{"num_hidden_layers": 8, "hidden_size": 256, "n_experts": 64, "experts_per_token": 2, "d_expert": 128, "d_shared_expert": 0, "hidden_act": "reglu", "moe_layers": [1, 2, 3, 4, 5, 6, 7], "router_score": "softmax", "normalize_top_k": true, "routed_scale": 1.5, "balance_loss": 0.012, "balance_bias": false, "init_std_router": 0.0176, "lr_router": 0.000602, "vocab_size": 8192, "norm": "rmsnorm", "norm_eps": 1e-05, "tie_word_embeddings": false, "optimizer": "soap_variant", "learning_rate": 0.00576, "beta1": 0.95, "beta2": 0.99, "max_grad_norm": 2.0, "batch_tokens": [65536, 131072, 196608], "max_seq_len": 256, "train_tokens": 539000000, "max_steps": 4441, "dataset": "wikipedia_en"}
Below are experts of layer 4 (counted from 0) of a mixture-of-experts language model. Rows are named router (the router's row for the expert), gate (a neuron's input weights, with its number), up (a neuron's input weights, with its number), down (a neuron's output weights, with its number) and show model dimensions 0-255. Each number is 50 + 10 x the weight over its row's rms, rounded and kept within 0 to 99.
Before each expert's rows: "comes before" lists some tokens at least twice as common just after its tokens as in all text; "gets" lists some tokens that make up at least twice as much of what it gets as of all text. This comes from a sample of Wikipedia text that the model never trained on. Tokens count by the router's weight.

# expert 7
comes before: "\n", " The", " He", " In", " It", " This"
gets: ".", ").", "\".", ".\"", "===", "°"
router:63 41 55 48 44 39 48 53 33 38 57 42 44 37 42 62 41 58 56 54 41 61 56 36 73 39 60 40 46 52 54 41 49 32 42 55 46 37 57 60 45 57 60 35 42 65 46 48 49 47 60 70 55 60 55 36 47 50 48 56 40 44 59 35 60 44 51 69 69 60 38 58 52 38 57 71 41 45 50 53 38 63 29 36 54 48 51 44 49 57 36 39 44 41 56 38 64 49 50 51 39 53 35 55 45 56 72 47 44 41 31 64 53 52 55 47 41 58 52 46 57 62 46 48 38 44 53 60 35 54 55 61 47 50 46 46 40 60 54 58 57 62 45 45 56 70 42 51 38 35 34 43 56 60 65 55 43 60 43 62 63 63 63 46 57 55 48 70 54 40 53 37 47 58 58 66 55 37 51 46 45 50 78 39 63 48 59 64 48 45 54 22 51 44 64 45 45 69 66 55 40 47 74 42 59 36 60 43 48 35 58 53 52 51 40 45 37 36 39 33 44 55 41 56 70 45 48 57 47 47 54 38 45 56 57 50 32 38 44 46 33 45 40 67 60 59 52 56 54 65 60 51 58 35 64 41
gate0:52 31 56 49 39 46 45 49 73 71 43 48 25 52 70 56 44 68 63 39 45 65 48 48 48 50 60 59 51 38 49 62 70 46 62 45 54 66 63 39 71 56 51 34 35 37 44 65 51 19 48 49 38 67 40 54 56 46 48 47 48 73 54 37 59 43 55 47 55 49 49 65 56 48 46 27 48 40 52 50 49 60 46 44 50 44 46 41 53 53 66 48 81 54 47 39 54 39 58 60 49 66 49 40 43 62 53 60 55 57 57 67 47 42 63 55 21 59 60 57 46 62 49 60 61 63 41 40 50 43 59 48 62 44 56 52 39 47 49 46 50 49 49 45 58 48 42 52 37 38 41 57 47 59 67 40 33 58 51 39 50 53 47 54 54 37 49 49 58 44 38 53 67 49 46 53 48 44 64 62 53 45 50 53 54 39 48 46 41 60 43 44 70 56 45 52 40 58 55 52 39 37 60 52 33 67 44 51 39 66 60 48 36 44 42 31 69 46 59 45 55 49 51 40 55 53 51 40 37 25 37 39 39 46 37 60 47 36 36 43 57 63 55 31 57 44 57 43 49 39 66 49 60 46 63 61
up0:52 44 57 52 44 46 54 47 41 49 53 58 54 42 53 40 43 36 54 45 59 60 49 65 47 55 44 35 33 45 53 58 76 58 54 45 85 43 51 50 59 45 48 44 47 67 53 51 45 54 60 59 41 57 61 45 54 40 46 45 49 60 54 43 50 62 45 70 56 59 53 52 51 56 53 45 37 60 45 25 56 43 52 42 28 55 37 57 57 54 29 50 47 59 55 52 76 45 49 59 43 30 40 57 50 55 58 55 51 44 57 43 58 57 45 42 59 46 55 41 48 41 60 40 54 43 60 41 50 62 47 56 35 66 48 52 77 75 52 47 70 48 52 51 57 43 33 60 46 47 52 33 48 43 44 45 40 57 31 46 57 35 34 42 29 49 57 43 37 36 55 31 45 61 42 54 36 49 47 52 62 60 41 44 51 45 33 59 57 56 59 65 48 49 50 49 45 41 60 33 36 61 49 47 64 60 59 49 39 52 46 38 49 49 43 20 42 60 65 57 48 33 41 55 60 43 41 42 33 66 60 51 72 63 47 70 65 44 54 38 40 49 47 35 62 54 41 65 43 48 63 50 61 63 42 60
down0:58 54 55 25 47 46 58 63 62 37 38 53 34 44 50 39 46 40 47 38 43 44 38 45 52 46 49 56 40 52 37 60 43 64 58 58 51 49 68 43 62 57 51 50 54 58 74 49 36 47 42 41 55 56 55 61 66 56 37 41 71 38 32 50 51 61 57 58 32 33 53 56 47 59 48 59 43 50 53 45 62 32 41 37 50 38 34 36 47 62 48 75 53 58 74 42 51 50 55 54 35 50 39 45 31 43 45 40 54 42 63 51 49 43 38 45 53 60 69 44 62 49 44 43 46 44 37 42 47 47 50 72 50 61 44 48 57 43 34 41 39 50 51 46 59 55 53 55 55 46 47 46 49 26 65 43 41 62 52 31 42 53 50 56 70 46 36 34 37 68 48 68 70 52 60 40 57 51 45 50 44 54 34 37 55 56 53 33 47 72 37 55 40 41 63 53 60 62 32 52 55 52 55 54 42 70 51 66 40 57 66 43 55 45 46 58 64 42 38 63 47 60 46 54 48 58 57 54 63 65 51 48 59 76 61 40 63 45 63 47 64 44 50 37 58 55 62 53 52 46 59 66 55 55 55 48

# expert 9
comes before: " |", " (", ",", " is", "'", " was"
gets: "\"", "n", ")", "}", "ton", " University"
router:53 69 54 36 52 40 59 63 42 55 61 65 32 39 48 40 41 45 65 47 46 36 45 55 39 58 56 45 67 70 44 51 43 55 55 47 46 63 21 58 47 44 50 55 50 60 41 58 55 44 26 51 63 52 50 44 40 40 62 67 39 48 60 51 51 50 53 43 46 52 31 52 58 42 56 65 57 38 53 43 53 49 52 40 46 62 54 46 48 49 40 64 36 28 59 52 52 43 46 37 77 48 47 43 65 39 74 56 41 41 41 71 46 34 39 50 54 50 71 49 36 50 39 55 34 36 52 28 58 44 47 44 35 60 52 66 48 44 47 63 45 48 49 57 62 48 40 47 52 46 40 60 29 62 59 74 49 51 61 46 57 48 47 57 59 55 46 39 40 55 67 42 53 33 58 60 53 49 68 56 35 62 53 55 65 67 44 57 50 41 71 67 43 58 50 62 69 54 38 54 73 54 44 57 48 46 56 62 44 39 57 43 56 52 60 70 54 47 47 54 42 46 56 64 58 40 55 42 40 47 54 44 51 70 35 56 75 42 48 50 46 53 47 49 54 45 48 59 48 57 55 51 48 47 49 70
gate0:38 68 56 46 54 50 44 46 48 43 62 40 39 40 35 43 53 32 41 37 38 44 45 42 45 45 42 40 52 54 40 44 50 59 73 44 42 46 33 45 60 60 56 56 38 54 29 38 57 52 42 54 35 54 31 47 37 54 50 45 63 53 42 46 54 51 34 37 43 51 53 44 72 38 51 57 66 52 58 63 43 43 33 45 53 43 40 34 48 46 56 57 47 48 42 52 44 56 51 48 63 41 54 42 58 39 52 54 47 57 53 59 53 47 49 47 54 30 57 41 55 54 75 52 38 40 57 42 41 40 56 48 71 45 48 53 51 62 36 59 51 41 61 47 55 46 75 52 46 51 52 59 39 39 46 43 32 80 31 39 55 58 54 26 48 35 38 48 40 43 49 43 50 44 33 52 63 54 65 70 66 53 51 45 44 51 60 64 39 39 44 48 53 67 52 49 56 65 54 64 59 58 31 48 60 29 67 61 50 46 44 47 42 46 40 46 48 52 61 60 56 55 47 67 56 38 46 33 38 55 65 49 49 74 57 41 62 33 49 55 55 51 75 70 50 41 36 50 61 61 61 62 52 55 67 45
up0:38 63 63 48 55 33 45 42 55 46 41 48 42 33 48 52 55 38 55 45 41 51 55 47 32 42 33 63 46 65 42 51 64 62 52 44 51 55 37 59 51 43 34 65 46 47 44 57 53 37 63 51 43 56 43 45 36 33 41 52 45 62 32 34 47 44 49 47 65 66 43 48 63 41 53 60 41 48 58 58 46 68 33 47 34 39 41 52 37 61 40 44 64 46 54 41 39 30 49 63 43 53 50 67 63 40 66 60 46 53 48 42 67 37 48 39 52 50 30 46 44 54 39 42 57 49 45 42 46 46 35 41 49 60 57 52 67 54 43 58 33 50 25 51 50 50 42 55 55 41 58 70 41 45 49 48 58 66 53 49 58 49 58 45 57 48 47 57 35 40 42 57 60 34 39 66 46 45 38 23 37 36 45 48 50 70 59 49 43 42 39 48 50 40 58 62 60 62 46 53 56 60 47 45 60 65 62 39 57 36 49 52 35 48 52 82 42 78 60 29 71 41 55 41 47 45 36 46 46 39 56 44 45 58 49 35 51 58 65 55 62 58 63 54 48 51 51 52 65 40 51 43 39 59 56 37
down0:48 37 61 27 51 50 39 52 46 58 41 66 45 41 42 58 59 62 40 57 73 62 20 52 57 49 39 53 55 40 48 44 43 55 40 62 42 37 59 72 38 25 53 51 63 60 58 49 48 69 61 43 68 51 39 36 47 53 55 50 49 40 66 41 69 59 64 42 47 50 54 42 31 54 58 58 47 67 54 54 28 60 48 58 49 66 72 48 50 59 68 49 53 35 47 41 58 51 36 41 56 39 58 45 48 53 71 47 38 53 57 63 47 51 33 55 44 73 55 56 65 48 45 12 53 57 70 60 41 48 45 41 55 48 42 37 30 36 55 35 45 50 50 55 53 52 35 38 34 46 51 51 43 47 50 58 49 42 63 46 26 47 44 62 60 53 53 44 54 45 36 53 50 48 71 41 61 60 75 64 48 46 48 53 43 56 48 45 53 55 48 41 54 58 39 44 35 39 39 40 57 54 62 54 45 58 41 46 44 51 39 47 60 45 50 45 60 55 43 44 49 65 42 63 67 57 45 42 50 50 42 46 57 58 52 48 50 44 39 45 49 48 40 51 47 38 52 61 43 44 37 48 39 45 46 65

# expert 22
comes before: " |", ",", " (", ";", "z", "k"
gets: "z", "y", "k", "el", "5", "ol"
router:63 65 48 59 46 49 41 52 51 56 42 38 42 59 64 44 61 51 56 61 47 48 43 56 50 61 48 62 42 34 31 44 38 52 58 50 55 48 40 74 56 37 40 59 52 36 60 46 53 43 44 52 52 37 53 37 31 55 56 56 31 43 46 57 60 41 68 64 51 34 68 50 55 43 61 60 61 44 47 64 40 47 45 41 37 43 46 52 51 64 41 51 50 41 39 59 43 44 56 41 68 48 36 48 42 51 51 45 36 44 71 38 45 56 40 52 55 49 35 56 58 48 53 47 50 52 45 71 38 46 47 68 56 46 43 56 53 44 59 56 44 52 55 68 34 43 53 53 38 50 41 27 52 33 29 71 46 34 61 44 42 46 53 59 46 57 72 55 59 54 72 61 53 56 55 70 55 44 29 51 51 65 57 35 38 63 38 61 61 60 71 58 59 38 55 56 58 55 53 46 56 57 63 49 60 48 41 48 62 31 42 77 58 33 50 55 56 65 50 63 42 37 36 50 52 54 57 46 51 49 67 42 45 67 45 49 76 43 49 40 48 43 61 48 40 38 45 47 54 38 58 39 62 60 43 64
gate0:52 49 39 61 46 52 41 42 65 67 59 62 40 60 44 60 56 62 52 47 42 63 34 76 54 55 63 70 59 38 23 49 41 58 39 62 54 46 34 45 57 43 45 61 47 45 50 58 51 42 58 36 64 55 43 48 49 55 64 36 47 61 34 24 35 38 40 61 35 60 57 51 53 60 56 53 50 68 54 49 53 47 53 47 37 56 56 40 49 35 38 50 52 51 53 57 43 59 37 49 57 37 41 56 53 46 49 32 30 31 51 59 53 58 53 70 36 67 61 53 56 56 56 63 55 48 38 57 49 27 66 57 60 54 59 64 44 58 56 61 44 40 46 66 39 58 68 43 51 44 48 39 65 39 56 71 41 50 58 69 60 58 66 49 59 44 83 46 51 48 57 59 64 42 49 32 50 46 35 57 56 47 64 55 31 54 47 55 47 34 55 36 65 50 39 37 61 60 62 47 41 56 57 57 64 52 34 48 46 40 46 58 46 38 35 48 64 61 54 57 50 36 45 35 60 54 49 39 53 37 51 47 46 60 44 33 64 56 47 48 52 55 56 61 51 45 47 47 39 49 50 49 61 52 45 52
up0:62 77 52 35 52 56 50 37 55 52 41 44 63 45 50 58 51 70 50 63 47 35 48 43 55 55 61 46 58 50 38 33 47 46 56 31 44 34 35 37 63 54 45 63 55 42 46 67 38 38 44 48 53 37 44 59 52 59 63 57 47 59 64 53 37 53 55 61 48 50 50 62 38 57 41 56 47 48 48 57 57 42 57 44 45 56 50 53 72 62 77 44 49 46 48 55 47 53 47 43 50 76 65 48 33 31 34 52 62 45 37 50 45 34 47 61 49 60 59 64 65 42 67 49 36 66 58 53 42 31 55 35 48 57 64 57 45 52 52 43 50 50 60 57 55 39 58 62 59 39 56 45 59 67 51 69 42 31 35 37 71 55 59 57 52 35 67 72 48 50 63 63 56 56 52 54 47 56 30 39 47 58 72 49 43 60 39 68 26 64 47 66 46 42 54 58 43 49 42 48 44 54 52 46 55 41 58 75 53 38 66 59 51 40 45 50 63 54 58 47 41 48 43 37 56 59 35 45 53 51 54 49 44 60 61 42 55 58 52 58 36 39 53 50 51 36 40 67 40 44 57 48 51 54 39 59
down0:40 69 56 30 50 54 37 39 46 47 56 45 62 50 51 44 61 51 80 62 49 44 44 43 59 56 48 50 59 38 39 63 46 45 46 44 42 77 45 56 55 41 50 57 58 56 59 47 36 52 58 54 45 72 47 32 43 54 65 57 52 64 27 50 37 44 61 50 39 54 46 70 47 66 49 60 58 57 55 60 39 49 28 45 53 54 55 41 31 35 48 58 32 59 62 63 44 65 39 44 59 43 46 46 46 45 45 62 56 55 59 48 73 31 60 59 54 59 57 59 44 47 33 53 38 60 53 61 50 45 58 52 36 47 49 47 57 65 59 59 35 51 32 38 42 68 43 52 57 45 53 59 64 40 58 61 56 70 43 51 48 60 30 40 37 54 73 52 58 55 48 47 32 56 55 46 50 47 39 50 40 39 47 43 58 47 20 50 67 56 47 44 68 58 25 47 34 53 57 40 40 58 46 60 58 47 55 50 39 50 49 56 42 42 53 65 61 54 54 45 60 37 59 55 34 57 40 51 50 44 56 54 38 53 55 56 48 41 45 52 49 38 45 56 55 51 78 58 72 47 61 48 50 48 66 44

# expert 24
comes before: "s", "a", "t", "y", "e", "i"
gets: "'", "er", "ist", "ian", "man", "on"
router:48 53 50 41 53 47 47 47 56 45 30 52 47 50 41 39 40 35 47 53 55 41 47 48 45 59 53 43 50 38 62 45 55 57 65 58 33 63 24 15 52 47 43 63 44 45 45 50 39 46 43 57 48 41 57 59 37 38 41 36 50 43 34 57 58 43 41 56 30 58 67 55 50 52 32 53 48 23 46 43 54 51 55 55 52 47 49 54 51 48 34 45 62 43 48 33 53 73 55 44 57 63 52 50 53 38 52 48 61 47 57 59 47 45 59 37 53 52 64 56 34 52 42 58 47 45 65 51 61 44 58 56 46 32 35 44 58 48 57 55 50 69 69 59 42 67 46 40 51 68 56 39 52 67 45 62 45 62 50 52 35 54 38 42 55 53 67 61 62 42 46 52 55 51 60 39 52 54 27 65 48 62 41 59 67 58 48 58 57 47 57 52 71 35 50 48 51 58 36 53 69 52 47 45 41 26 38 48 63 62 38 61 57 66 60 71 47 31 32 38 48 51 44 54 56 51 44 56 36 64 49 49 46 58 72 58 30 72 52 58 41 63 47 45 32 45 52 54 49 60 47 45 48 33 55 52
gate0:41 48 51 38 39 56 53 40 67 57 36 38 51 48 45 54 49 41 48 37 47 59 46 63 59 49 50 51 49 63 57 47 55 50 49 60 35 56 45 44 32 57 64 54 55 60 37 57 53 55 33 41 60 37 30 21 32 44 52 40 50 56 38 41 43 59 67 57 40 57 55 36 65 54 55 59 69 56 46 37 41 49 51 54 58 56 26 46 67 48 48 50 69 54 41 43 49 48 51 38 36 63 52 36 49 41 45 37 57 65 58 49 25 62 59 67 53 58 65 38 53 48 50 42 48 49 37 51 40 30 69 54 57 47 49 37 63 29 51 25 54 45 39 56 51 46 43 48 61 50 46 32 55 40 36 40 63 47 55 52 42 56 69 39 64 50 39 49 59 33 56 47 56 34 43 54 72 41 38 47 43 57 70 49 56 35 48 50 46 43 40 41 62 48 51 52 66 60 54 57 61 50 42 48 59 73 46 43 46 41 41 53 44 40 58 48 40 48 52 59 43 63 60 39 50 50 47 27 57 39 42 67 49 54 53 50 40 52 44 50 50 40 27 60 64 49 52 21 54 58 49 32 46 55 54 52
up0:51 48 63 55 32 62 79 56 53 59 36 55 27 54 56 48 45 61 61 49 46 58 39 50 45 49 51 35 57 44 37 56 62 42 54 58 54 49 45 46 50 42 43 51 50 56 64 30 55 40 48 57 46 56 58 57 40 52 49 61 54 48 60 61 63 45 40 46 54 65 61 44 21 37 57 54 60 53 40 46 38 45 44 47 66 59 45 51 37 35 51 44 49 33 43 46 32 69 50 60 40 51 42 37 53 46 52 52 39 54 46 49 59 46 40 43 48 57 57 59 49 50 53 63 54 46 37 56 54 53 48 51 44 53 54 41 41 51 70 65 34 76 51 51 30 69 50 44 34 50 38 66 54 40 52 51 59 43 66 50 36 60 51 54 22 40 60 39 60 58 51 43 53 46 46 62 56 34 42 33 52 57 34 52 64 54 45 52 49 42 44 76 40 55 46 52 46 43 38 59 55 52 69 42 39 64 37 57 24 37 70 67 45 40 55 37 53 67 59 54 55 58 58 61 42 71 72 63 54 41 37 54 45 52 57 56 51 43 30 42 58 46 52 42 52 36 48 53 60 36 45 39 40 49 56 64
down0:52 63 50 45 55 64 57 43 60 41 37 25 45 62 55 50 61 37 43 49 36 56 54 60 60 53 33 45 67 46 44 68 46 62 43 63 41 55 47 49 36 47 52 61 51 37 50 55 45 43 35 45 23 47 52 56 60 48 35 60 60 52 43 53 51 49 67 60 54 60 69 54 41 51 40 56 54 33 49 44 51 49 43 40 52 50 51 48 56 58 48 45 55 55 61 45 40 54 59 40 52 48 46 37 52 52 61 50 42 54 45 45 63 65 49 57 51 41 37 41 67 41 53 69 60 35 50 65 36 70 56 49 61 64 57 76 43 37 60 39 54 54 62 57 37 67 53 62 50 69 52 56 51 48 48 58 48 52 51 40 54 59 48 60 48 51 61 70 39 40 53 52 39 39 56 55 35 51 63 52 60 56 66 34 38 51 40 35 47 58 37 47 53 51 27 58 49 45 48 26 49 30 57 56 45 49 57 47 40 64 67 70 45 52 42 62 56 45 69 50 39 46 37 54 44 61 54 63 31 52 69 36 69 46 59 70 33 36 47 65 61 29 64 56 56 59 60 56 63 54 63 39 49 56 56 43

# expert 41
comes before: " |", "S", ")", "E", "A", "M"
gets: ".", "D", "B", "E", "O", "M"
router:47 37 60 47 52 57 51 55 37 52 58 74 48 50 49 45 50 54 54 47 55 53 44 56 55 35 46 67 60 50 33 59 39 51 38 36 66 41 35 57 40 44 63 58 46 59 56 32 54 48 55 47 37 58 52 58 54 40 58 55 63 43 31 63 54 69 69 40 58 72 53 39 42 56 34 46 42 34 48 42 42 57 46 57 31 51 65 49 47 37 57 60 44 45 45 49 43 39 41 45 41 52 59 60 41 50 50 48 43 43 42 35 45 44 55 63 58 30 68 56 47 55 47 58 43 53 49 50 55 50 40 56 44 44 54 63 33 49 71 49 36 57 31 56 51 46 39 75 49 28 61 33 51 59 60 40 46 45 60 50 30 45 61 46 42 49 53 58 39 53 48 64 55 55 62 45 49 59 52 45 49 35 39 39 56 53 44 47 51 41 32 55 51 37 60 35 44 42 36 42 44 63 42 51 43 48 47 64 53 41 49 43 59 59 65 78 34 21 43 74 58 59 44 58 57 32 45 45 46 37 50 41 62 56 58 53 36 60 26 64 52 40 44 72 42 48 59 55 62 37 62 42 50 45 45 41
gate0:20 42 60 58 47 47 61 66 34 36 58 46 46 57 63 42 67 46 45 52 25 58 70 39 37 48 49 61 47 50 43 46 56 63 24 58 44 41 44 41 57 42 60 47 46 55 50 56 55 50 39 67 48 69 41 61 52 75 44 55 58 52 45 49 47 59 46 57 59 41 56 50 66 44 62 55 52 59 58 44 38 58 59 30 48 52 56 47 50 55 40 49 54 41 42 49 48 59 57 46 43 50 52 55 54 61 52 42 24 36 40 48 38 54 58 41 71 40 53 42 53 49 50 44 50 32 51 65 51 53 33 61 59 59 47 41 54 37 46 55 37 55 55 72 52 38 40 42 44 38 68 45 34 52 41 53 38 48 39 57 50 54 65 45 36 44 23 54 56 50 32 55 36 58 38 59 57 49 52 52 55 52 66 46 25 26 47 43 56 37 59 55 40 48 52 29 45 50 41 59 55 59 47 51 46 56 47 45 34 66 45 49 31 51 56 52 64 43 59 42 43 53 54 54 53 57 45 32 57 43 30 61 51 50 53 34 57 42 43 53 53 56 57 54 48 47 34 39 53 45 65 29 41 74 42 59
up0:59 53 66 43 56 50 46 57 57 37 48 62 70 56 44 46 47 43 35 66 53 47 45 40 60 52 67 64 41 59 59 37 48 77 40 51 34 51 52 34 39 50 68 34 47 32 49 45 45 41 40 49 36 56 50 57 55 53 50 49 49 58 63 49 54 43 67 43 58 45 13 52 57 49 35 45 42 71 48 51 52 37 38 55 46 28 57 43 41 54 62 46 60 53 40 52 42 57 42 69 50 48 52 63 57 51 55 43 39 68 41 49 68 35 68 53 57 55 61 59 45 65 75 48 45 44 56 54 59 48 45 37 35 44 63 54 37 51 45 49 38 56 40 51 55 49 60 49 67 66 50 40 47 52 68 52 45 61 47 37 55 42 28 40 36 51 43 67 56 65 46 55 53 40 45 50 50 50 36 51 48 61 31 62 49 42 60 37 47 37 52 48 37 57 40 57 31 55 67 50 57 60 45 39 41 58 45 29 50 65 44 44 40 51 48 48 70 58 37 62 53 67 41 69 57 54 50 46 41 40 42 21 53 45 51 55 47 42 35 48 49 45 45 64 38 59 44 48 41 57 56 54 53 52 49 60
down0:43 34 42 44 34 49 32 69 48 43 42 37 62 54 45 37 43 78 38 45 50 36 45 48 45 62 39 34 48 53 53 53 56 53 49 48 46 38 51 55 60 61 49 39 38 63 39 39 53 55 62 53 59 55 40 47 44 41 64 39 58 57 46 43 50 45 47 57 57 39 65 48 48 58 67 49 69 55 57 49 53 68 56 54 46 55 54 46 53 52 68 63 46 57 28 44 58 47 62 52 57 64 54 52 37 49 39 62 57 44 62 50 56 52 49 64 58 61 47 48 57 49 66 41 56 55 47 50 70 53 65 50 51 69 53 47 61 72 64 45 47 48 47 43 60 48 47 52 58 48 47 44 55 61 43 61 57 67 43 40 40 70 71 56 49 52 70 35 49 59 42 63 53 44 60 28 51 41 47 65 55 58 33 49 54 44 54 43 56 69 60 53 64 53 47 52 45 37 67 26 51 59 59 55 59 44 66 47 55 40 33 49 34 58 60 44 50 54 52 70 41 34 65 41 49 40 33 61 54 45 59 71 32 74 46 44 50 47 55 65 47 60 60 47 56 42 48 54 67 69 46 31 41 68 52 62

# expert 49
comes before: " ", "\n", " —", " L", " +", " −"
gets: " |", ";", ");", "---|---|---|---|", "load"
router:60 36 62 63 60 49 41 52 38 53 51 58 41 57 46 57 36 41 48 61 57 51 56 48 41 60 29 38 80 51 40 58 48 38 53 69 39 61 50 37 49 54 51 44 43 60 44 32 46 55 61 62 56 48 59 47 31 42 49 49 74 54 75 42 51 43 61 63 42 56 47 66 39 49 36 38 63 48 45 62 57 45 62 57 47 44 38 48 62 42 38 46 29 61 49 40 26 53 46 59 52 43 50 58 66 48 61 52 59 49 58 74 42 59 47 43 42 44 55 65 42 40 53 48 67 59 43 46 55 44 57 61 38 51 55 51 33 34 65 34 64 41 53 45 46 44 61 35 56 32 53 56 41 43 43 71 44 36 55 50 59 58 52 35 60 49 49 50 42 32 45 40 39 65 51 50 50 62 34 57 47 59 54 45 43 37 54 44 51 59 32 41 35 55 46 62 49 48 38 64 45 39 41 31 37 56 36 43 38 62 61 49 31 50 50 38 56 60 57 44 44 61 45 58 46 57 50 62 51 35 74 43 36 47 49 44 57 40 46 47 36 48 49 42 56 68 56 63 62 48 53 55 67 32 57 49
gate0:62 63 59 72 57 53 59 54 47 48 63 51 62 52 51 49 35 48 40 45 54 60 34 39 48 59 57 46 54 30 58 69 48 67 50 49 52 42 47 42 79 50 70 55 53 66 36 51 56 59 49 74 60 50 57 36 51 50 45 41 47 40 42 53 48 51 34 46 44 40 49 46 31 72 52 44 38 65 52 57 64 28 48 59 54 44 62 38 50 50 62 54 38 45 66 41 37 43 64 50 43 51 48 63 52 66 59 62 69 43 59 42 66 59 50 36 48 62 55 38 35 49 44 53 43 41 62 43 37 47 36 47 57 54 41 52 65 45 48 61 49 43 37 41 58 57 49 51 49 51 61 60 39 54 59 40 56 71 49 43 39 52 38 53 47 37 62 62 61 47 48 44 63 65 46 61 61 31 56 52 49 22 54 45 70 44 45 61 56 64 45 46 60 53 35 37 38 53 50 53 32 54 50 54 71 69 43 39 34 49 50 47 76 41 39 58 55 29 54 44 56 56 39 47 41 52 58 47 53 51 50 36 41 68 60 64 41 37 49 31 62 51 61 45 48 48 43 63 47 53 47 53 47 39 47 51
up0:47 33 57 54 66 55 64 59 62 39 39 42 39 30 57 56 40 50 63 55 35 40 52 39 48 54 56 42 49 59 59 26 49 28 38 72 61 56 51 54 38 52 46 41 35 41 38 45 57 57 41 37 55 53 30 41 35 37 56 43 39 58 53 54 48 37 44 38 57 35 35 61 62 49 61 51 53 58 52 47 59 58 60 50 46 40 45 43 58 46 53 65 42 57 41 48 72 59 58 56 55 24 71 42 68 51 49 44 45 69 39 56 39 32 48 45 45 37 39 59 41 51 42 36 50 60 46 50 50 48 37 65 38 37 38 60 49 67 52 56 57 44 49 65 32 36 56 46 65 44 73 40 55 42 45 48 38 33 54 41 46 47 34 54 39 49 41 61 50 47 66 33 43 47 52 50 61 44 46 45 33 66 32 53 60 42 52 37 50 57 44 50 55 62 70 43 32 48 60 51 47 52 40 57 42 61 61 52 66 43 54 44 38 61 34 44 48 53 44 46 47 45 42 45 63 46 57 50 56 37 46 53 51 73 47 57 56 65 45 51 49 41 35 58 44 37 43 37 35 35 61 56 51 56 47 35
down0:45 42 47 55 61 48 48 47 41 38 68 33 58 39 47 35 46 64 37 53 56 49 55 63 42 42 41 51 39 47 79 58 61 52 44 58 56 40 55 56 48 44 44 52 56 60 50 73 45 38 55 63 53 60 50 64 38 53 40 36 35 30 50 51 60 49 51 47 52 46 36 40 43 58 48 44 59 28 41 57 39 55 49 65 62 35 67 61 41 51 59 35 51 55 51 51 49 52 56 48 31 56 46 57 49 52 44 64 53 43 63 56 35 47 39 51 54 49 59 43 49 58 46 48 42 48 61 38 51 54 45 41 55 60 53 50 48 71 11 74 38 50 35 44 40 45 59 48 75 58 46 62 56 53 70 66 66 44 61 34 52 36 61 48 34 52 48 54 63 32 50 49 56 61 52 52 51 58 40 61 60 42 46 46 68 28 57 33 59 56 61 58 41 39 61 62 41 50 54 30 31 53 59 57 54 53 58 63 57 60 55 61 55 41 50 48 45 47 36 72 52 36 45 43 61 42 46 45 40 67 51 66 51 47 61 50 41 64 37 51 50 71 63 49 47 49 57 60 44 42 34 52 52 42 42 54